From a checkpoint of a small mixture-of-experts model trained on Wikipedia: 80 ReLU neurons an expert.
Below are experts of layer 6 (counted from 0) of a mixture-of-experts language model. Rows are named router (the router's row for the expert), up (a neuron's input weights, with its number), down (a neuron's output weights, with its number) and show model dimensions 320-383. Each number is 128 + 24 x the weight over its row's rms, rounded and kept within 0 to 255. Numbers have three digits each.
Before each expert's rows: "gets" lists some tokens that make up at least twice as much of what it gets as of all text. This comes from a sample of Wikipedia text that the model never trained on. Tokens count by the router's weight.

# expert 123
gets: ";", ":", ")", " |", ",", ");"
router:133132110128113152109127154166145112130114138098132084153106104117064138148101112150124146094117150124145148127120123168120120070099177130132147096143171156132122103120095133132099109121103110
up0:134109122118147167087118126080146145146110085162122133093095104141127063180154133152136144144125150163156118119163128148148112097139123115132125099138141127152087145132107109124126136101071131
down0:150077112146136201087147128111085097145133132106163157130117132124116137138147137150088132101101153137144175145136120114079134152155117111127128112047142117130116110142099101112116122148100143
up1:140126124101134145165129145185141127125139150145125138146161131117142155119153146145138129177134122153146134073123138120083145094152154106111119131146118144101092156132135113098114105133166137
down1:145125140114126145121119124174127117193118129161117129167140137150097123078126116148111094147097103092096112130147119140077117144154122083117076114086131121145128099123137113126096139150088107
up2:122185151174104137115148145151164144166140147129121095136131101131147130146153113118112141150152098138125092179145166111138071073131126140093144119146108094135120134082099105136168154160098126
down2:154096109120143144117113152160100132110073102150139098119140150158114132084132152123095139144156093147121101091141160120083128165142134134162145121088135105150136142123109158133099136116145122
up3:085115146111119128165072129091161108159057130162135131127133125108160124170181118094099125141123131133130142072162111138143122126107092142111110136136153099130128115078165137128173108127135139
down3:149112089156122151173129110162183114128137157123169147129152168102149114116145131157122079106121083124133119101142155104129155124149136110114130136052134130094136109108129152083144143090130120
up4:098148140091112115134133153158140147174099127104150142109117113112103109150202093147118143143125126124139161105099188152107160091115111147114138108130128092137097108119123125121115142117131105
down4:158147107146144139177156079136135090128136102107136093177120175153120171095149139176110129101121065094121095142130143111095143120132145117086109165111115073124110160114123152105116159093130087
up5:151153121122116168143092163107101130163127114164116135119147128091145134127145102150090136114125146134133173124153105120118140098067155126175110148131152105187134120110099092118139108100160103
down5:117113128177088143158118149108140149131149133173128163146157138091143110124120143126112113099100079107129120082133102120147139142115129134088105120051110156142154121169132128090110141129132122
up6:120154078119128206138097115163109132130100098139099104145141125158144135133142091171160129089133133134155168066134149115136156108095112103106115115143166151166146119104117145137129112112140136
down6:143149159107138143130134160153141128180126136170168121169153158076120124135146128131132125107106132123067151108114111148139119143149116112127169113071129140151148127122153129094148122153117152
up7:123161157130107164085124124139146159112144123086127126140063116109122131131135148108108159123134144115122092157109169163154122142159093124083125118133116212113151166105126148116147171126105137
down7:167182122118169134120161137145117139114087119125163100139089146122127132114172147161152092135110069144098129141114135136124148129147144096162111091139115115153096144138106126130147148110145154
up8:140133122112115162077130098124128126106140123161058106120129139201117103152139141156156132115148110142151141094108127138141124139121113130076196101129110163179136131097083122126121099143104115
down8:119143099131166113110167132118158150125133114129167112139070132118115122145157120182086137145118124103146118137110100137087143130129094087146137139033156103155101114121115117130126093136114100
up9:096137150108132126121131123122156136075110158143134098092138141151158145129104160098086147156127142195129157156123159127134129154116112188130122154121070137080165161119106128120129102129080097
down9:130125121143102089135101108146082129094165119134141137149138116146093124072113148170102150139134111151156143114088132114132149123112133086100116105054134140102119150135039125114122137108122128
up10:113146122116150145168128123124114146110094126083138139109129138103161107116151138149142122106116118104143135091153131136142142133098165165139166140133158128104111107139126118166154132113150164
down10:117115139106125133110116140099091130125121123129155170122077122110125119094117116107133137156117139117130138135134156133096164161155123137125143111027128120140145137114164092110128086115097098
up11:071139127159142141101162123141132103121145157105108168120116140109141112156154126140128119155141138120122140141097175119183109089122154138104143123145143154104149122096113122135120171177125137
down11:117101151140126135108140113120109141140096099123120090124096136159122140130139121092105176129135098142123134158104127127085133127126105106127106123107123118114105136077179081127106144129151136
up12:125146111094137138157113163125130138102135140176134134129154122157137126111099129106179146128122129132143160100119115135170162086120138125139173153142131113151130153103092169135139104120135108
down12:185127151128119127104142149146153128138095136113197159127109133090122148128134111112104066136080128105105146082148086112100124096147166083147096104080148106128133113127118126149095126130138126
up13:123162182123137114084119138123094123135136127138091117160122123130132053140126130153123137127123136110147124109143154132096133098080128134032185121243135121137132111110070131126149123095121129
down13:122088137139115126137125108139139172142126109118141136148098113107154112136122134091120140112106130134157145135125108136111119116144105138118108134116122144138110161100104137140135146065126137
up14:115109122109130123112130113077133146123107127134116115126109132161133098177103167128135111172129125183165139106147105110121089096133148119106115099138142134153103153137078136125130111086088119
down14:141064113139150179110143141124095120133123131120157182139111135144124143136139140134064109121114146130125135136134103149114137133148161098138126089073146101143121128130100115132112125128117131
up15:115135123067129137107125138126135112111175103083128155129065136119113121166143105110132155131125187165139101140130121158138144139134116109119154098134151173108119117130104173117121127110095131
down15:150094129142131191141135165132143117115132097102144146163141138159124100107141127125110097118100135125103134144089163112113138142143127110129079122095089087138123153138128137122153153075089144
up16:098132108084179195143141105151147136105090145140124102107134140168149148138138134129122164113136128112141148107080137098121166080140132161105157148143148176114125109104112148125100125116108130
down16:125092173130117101098120135132148109124182131153118130157113167146111143118097131156154076121117117088136140095123095161104159113125151125126131162132111112173110104162137151128124143125130131
up17:069159170121157130143124119116102157093128127109119140133138112135143129139100134172140089134151111146091120126158106139116139123152135152157184108145091104107132156144105156191133158117136111
down17:145154161105141161142167087130129144108079103101124112091122154173085130111162120106127123149105141123115134109128156148126108135157132113134112124134134124136136160137134150128130153088114134
up18:130128079170116108127095127129088107132142114120088088163101112109135153119105094168135099115137120155213122120172107115145094124113186051162125141118128127148149117154126088133134144111175124
down18:118140127071128174139105184140123136099134101158139112127120116095127128144141128133163104149103140075127115103115129125083138148138094119109145130017158161189106103099145152124151113137141147
up19:080155108117109127175075123155132122159093139108119165168091130158151108144177132111150117177118104078130111148144100140043131123154106137098105148133129118141139107127140162165130146102127120
down19:114173113143170101160187101127124111115086146127169102130125165076102115128135133109135120124086162110127095114124104154123133119134154150160126127141122126131171083119142140160153134148150213
up20:087128135137147128089120137091136145116102101127140058122121113118122135167140186124093135093132147156108161126114163153149128126129118115128141109135144118133129101128141162107141088125109111
down20:107148150160126115143112153126158134107180157113142102210132117147132152151147096144117137118066166110204143131104127160171148140138181108094134117071130130131143138134101138137124119102143134
up21:148142135154097118145116114091107133150148128182113122121115157153133149145174146133138153122130162140107127107085116105100150153152118128117126132131115123125072161144102140109125074149143138
down21:086171122122131095104146126105086107091182138123119109106137137126117083069109148150099112133134097090133149139084123158142091126164138123086092140109114143158179129111131117148153115176154132
up22:137106129166095182095128141149116165159095121128144092126136132126101166147120165149146154098128149163106126129105104136130138140083102111114121117132106156128179111083116161121136148129125125
down22:110129117119124130108180138127135100086134157134172096139121104121119110092151135133144116139160144141108125130150114142161140188145155130148153120142119117104131180124098132144155159091156114
up23:127121147141132140065144122109131100112166127139110159111077129157118159171105140162111121098164101150126137153114123157108122126125115123108172144130118139119129121073129164133123190128131116
down23:112128120109133114142143134131108111112149105113110112117161112151162114133126106128124089107101163111167083136118203136096165137110134186092112155115128153076135160163108173082115111114115110
up24:128103122120122149111098135145131077115169116089118141149068103126092101168162122131133141146138164184125111127126109112133116132165133105097136064132170135115126093118118156103115168129120109
down24:168119133127131150144125118145117143160131115134145125145104169146115124120134116153122131114107096121142147118079106157086149160146127106121113086047122083145111133162126107139168136118110124
up25:122109095140130142105061150127105109148136122179094102107113096081135105103083141143143143114151105095171128124199121118117133144103142110180120125127138111142113099139078099136145161115161144
down25:120119104112139179135171194125124109087172105126125148156149139090124110120142122142171110142130164101122098107162127120114139150121103106139138126072147142169116102097151137082145143129120134
up26:129141153103157132065135172094125086129130125125134117135108095145141102125128130119111137116131149123133100126142142166148102100056141121067145089137102149133143088103095101144119176120116125
down26:109127137130117127124146103129164118104154121133135114139112124152181149093151115147088108136109185130133106147139208082132108123130148170112147133090131154129162114138108123080076119078103111
up27:127126125131129144130125157131180114122138085134124129139117127194120128136117138131096134132137132129151255121126128133120124123100126083126144122180139134179156100114123118162166108089117129
down27:154131134104124124126132136168135128127127147134167136135122109158128159125116132129062127130120138123130136135133116115134142131138130118139077117085113126132169108125148126145122119129110132
up28:119134152174110151130147137133138116157132148113131121147104122119177099138174139109119113201132160095126131114128189104126150142141133098118127130130113132134115116153080134159158096153145113
down28:123121119174142136104162125124121111118117111086121102132120175115118113082158141154103161148135061147112072140156141119143111110140153152112140115185133123134127115150138143148135160159158129
up29:124151126124090156168131142203151096125129126122124094130108101130103127149107159129080130060146194130133131127118136155128134130123126120128184110168176162135116096085112167134125097123127131
down29:140129159116115153123119129130117119151092124172136129146128114157151131076127127126047125135142160062107132171126131126126132119128126131131125105118090122129131171147132061169123127113124112
up30:134170143106091163118137115143131124123103108113157130141164109133113128127163174134120097114120142112098153113084149154145153113111141130110173120137101128102157116147143154157132125116142155
down30:149146144138120149119134096145104093144119153130181118129112139099113159117087144140103119137199099068100131150149132100113109112118152132137141068112121053135115145114099070160106088139119141
up31:117129162149115135084103130130124139085105100126105103156131158130112141127102123148129163109128141144135138118130117136161113154136097148127131128129152110183162108124124122141106101137076119
down31:086134105120091094135125105151111170130110124161186056128086152135084124065163114142130137136159090141143146126108094100118156127137105073190120116072106151117104155106111112168123162163157113
up32:134101150116118179116114117091126107165115065179118118119095129136123081201135192149123162146132152115145137139131150160140100123136113147133109099144158134151145120150093100123141125119095089
down32:151080136161133117127166119106101114137118121122157143158157141113084128125125158157134128154091130135131136142130120136106140133153138116113134119000139126101129112152089120140129118159133133
up33:169115123120131140067101103071133147116156071130086175137155145109156132127088112171139142153128140147185134164147102082139107127088150146132130155125146098109118118142117141149118106107123105
down33:138151117118122153123124102144115135132167115126132133130115130094145120112113133130170148125131141119142112140164123117150131166123132162118176081013129158126107125149134128143163140137136144
up34:107121184095147119116136113080132145109117127094114132089109136126124084142129103145110165096116157103144150087065153105129137071110151147129172113128170125126105115136172121143130165129123115
down34:080161140090134110152119120119121118160145110083146141159098169141144141103102117125120115112130145135139118129121105132096148184168125162122113149030125136127141141091113123127116141119119104
up35:109143116046143136135124161126179115112110102085134114176157082136131143132109129122139109138131153115112138117119156150101094082128146133133176101154120136112159069112128147149137123111188106
down35:147184168125102158101121073141081096157141159096137132129100135118107122094102137115095080096127121098113159153149104101072169126146142118126114109096127115149115125143107109148094126108105121
up36:075090126138106127140106076165136120106191068099062128120077111108141151133130103168101128126121166126154139151191109127156108131088136141116099169135129120122106118107155087132138123124140156
down36:128118089087107154149137159169097151110150127120128112157145128132137089128154131126124104130130144108160138127107150064124158147138118167147126116075152135121098139133146159148114125127135122
up37:087130147130122161126155151130079137111125136112090107130127128118152119132167100126153134140133108122136150116109109101129166107105131140106133079139143157100131137066149123144112126109102131
down37:134083139094112129106124115115140153115130084120157149145095177151128163081109115114141127138105164125131124123117161146111146165152124129126102136086114109180131146131146165099111125108121116
up38:107154159085143140194121088170114133111106131066120142141109154109152132121148135107127105137119136083123152095120112154139168126114165146120155126139137127087109106148161158156131117095136134
down38:111129120131128137107126098111138111108132110113137160185129144139111135075108129158118118159124126110130131152105164107106143146147157096158090115063105101133129146115119103105110127076102121
up39:107139093116144107157122160108132128118115168114138130156139123139158120136078143118124097182131141134143154139166127107134086137133160127158137114132135133140136086156136139189148153103145131
down39:172145128063138144108142130136119118117132146122127137115101119129126131103115109107135125146127148116127107120183151101105188140154139159123108108033140132136105117116110138143101107118106115
up40:129095151116115100104125153105099068090148133114136114156151115152110101209102146147142134105131166137125113112123136122109132107117129130133123104135143132141159068135153137103108090131109131
down40:138095147164107138163140163131163136146144179121138120190142140138133137161150121119134177102086127105140128118080139151112162122149118124117097102082140115127149133159136157128114089080118116
up41:120105174079133155122146074131135086119132133110118138123119151144139135186144142148145152128141149133146126121132103118123132072106136143118137151135142110097090130119105115181119101110117135
down41:117126125127094104124122141132136133107154185130087121157114108117143157142122122090126097136124125153125132129178127140144132088154146146111144153062145115110154118136129129141105123082110113
up42:092148127095175148149128154097149133138106142138132130102108138125162081159143125138139125155106143120089111123148129126099129081147142108098179114130131116102105119117106126095126159106118117
down42:146080120113134151162184108124097138066137131128136137135114135137126121148123139178113117137141139103175157160135106162140142128148151121113092137047138128145100113145119146142166104138100129
up43:148152121108142109161117103108155151118089134160133108158157143122122155114141152107114123070127098195148117102090122127127132084159121136078089099140156131131114155138133138137108111088141129
down43:113077141114131114128137118121116161136152188172110142117116121102130137107109124094083132152146113122132148109145135198105162160150109084133104092087146159115153099086107126140090083127132156
up44:106151153108136143106123111154115113144133122145158142068098130135098129158133107162124144114141108186150132124129156192105148138096084141121143118134108155136157120103131126145133152119085133
down44:136129110116120118160170140141111116120171126101126101165143101154123128119144137146129104109094111117128100140143174127128164140116130137089150174086140134090154186141091144113122094112103114
up45:065125104137207145158129128137116114090138141146119141117123122127159141119087123146128139125122128098159199106121148157163146110112145143127192134134116090137140135115139125138132084143151167
down45:127126124107141145093137157119157136122113144117122154150121105137111141118080137152130142161088128107125130091127122138105156126135115121160125162049145134112157104138158079124090125122079108
up46:114126104121164148119076201126141168158109143128123161090115136142124145132130138133148143127108127202112174100118169156077130140068115123148133153134134132115125109097102106131132142119121116
down46:109104124113136109181119144144087110137133155166127164130115126134166120058121082111099158124117125119158110108153155167117144171159116135108138154036111122136112141133114162081136089104116131
up47:040161135161144138157138130154120177141149150133108114167136129125124136118132093113093124095154110141105111164148149155140099115105129105125149183134113123122150161109136144149114117155143118
down47:125121137105138141149126115142139157103101132147145093117113158121054136082158090127133147167095083068133086079138161115130126148165132109147147125122120134151120099105134120151124152128161174
up48:128122146125139124131139125122119167114173143152105112108143125103115106115084140139152142131142116170158114159131106134114117107118143092119130138138121134111122146126119122113123062117124166
down48:127158141072101145085120156176193161115130125157146144135156151133119141134142097118131080126087109116128123122141142117106121170159127118132087154004131172169134117116156131143114115130116132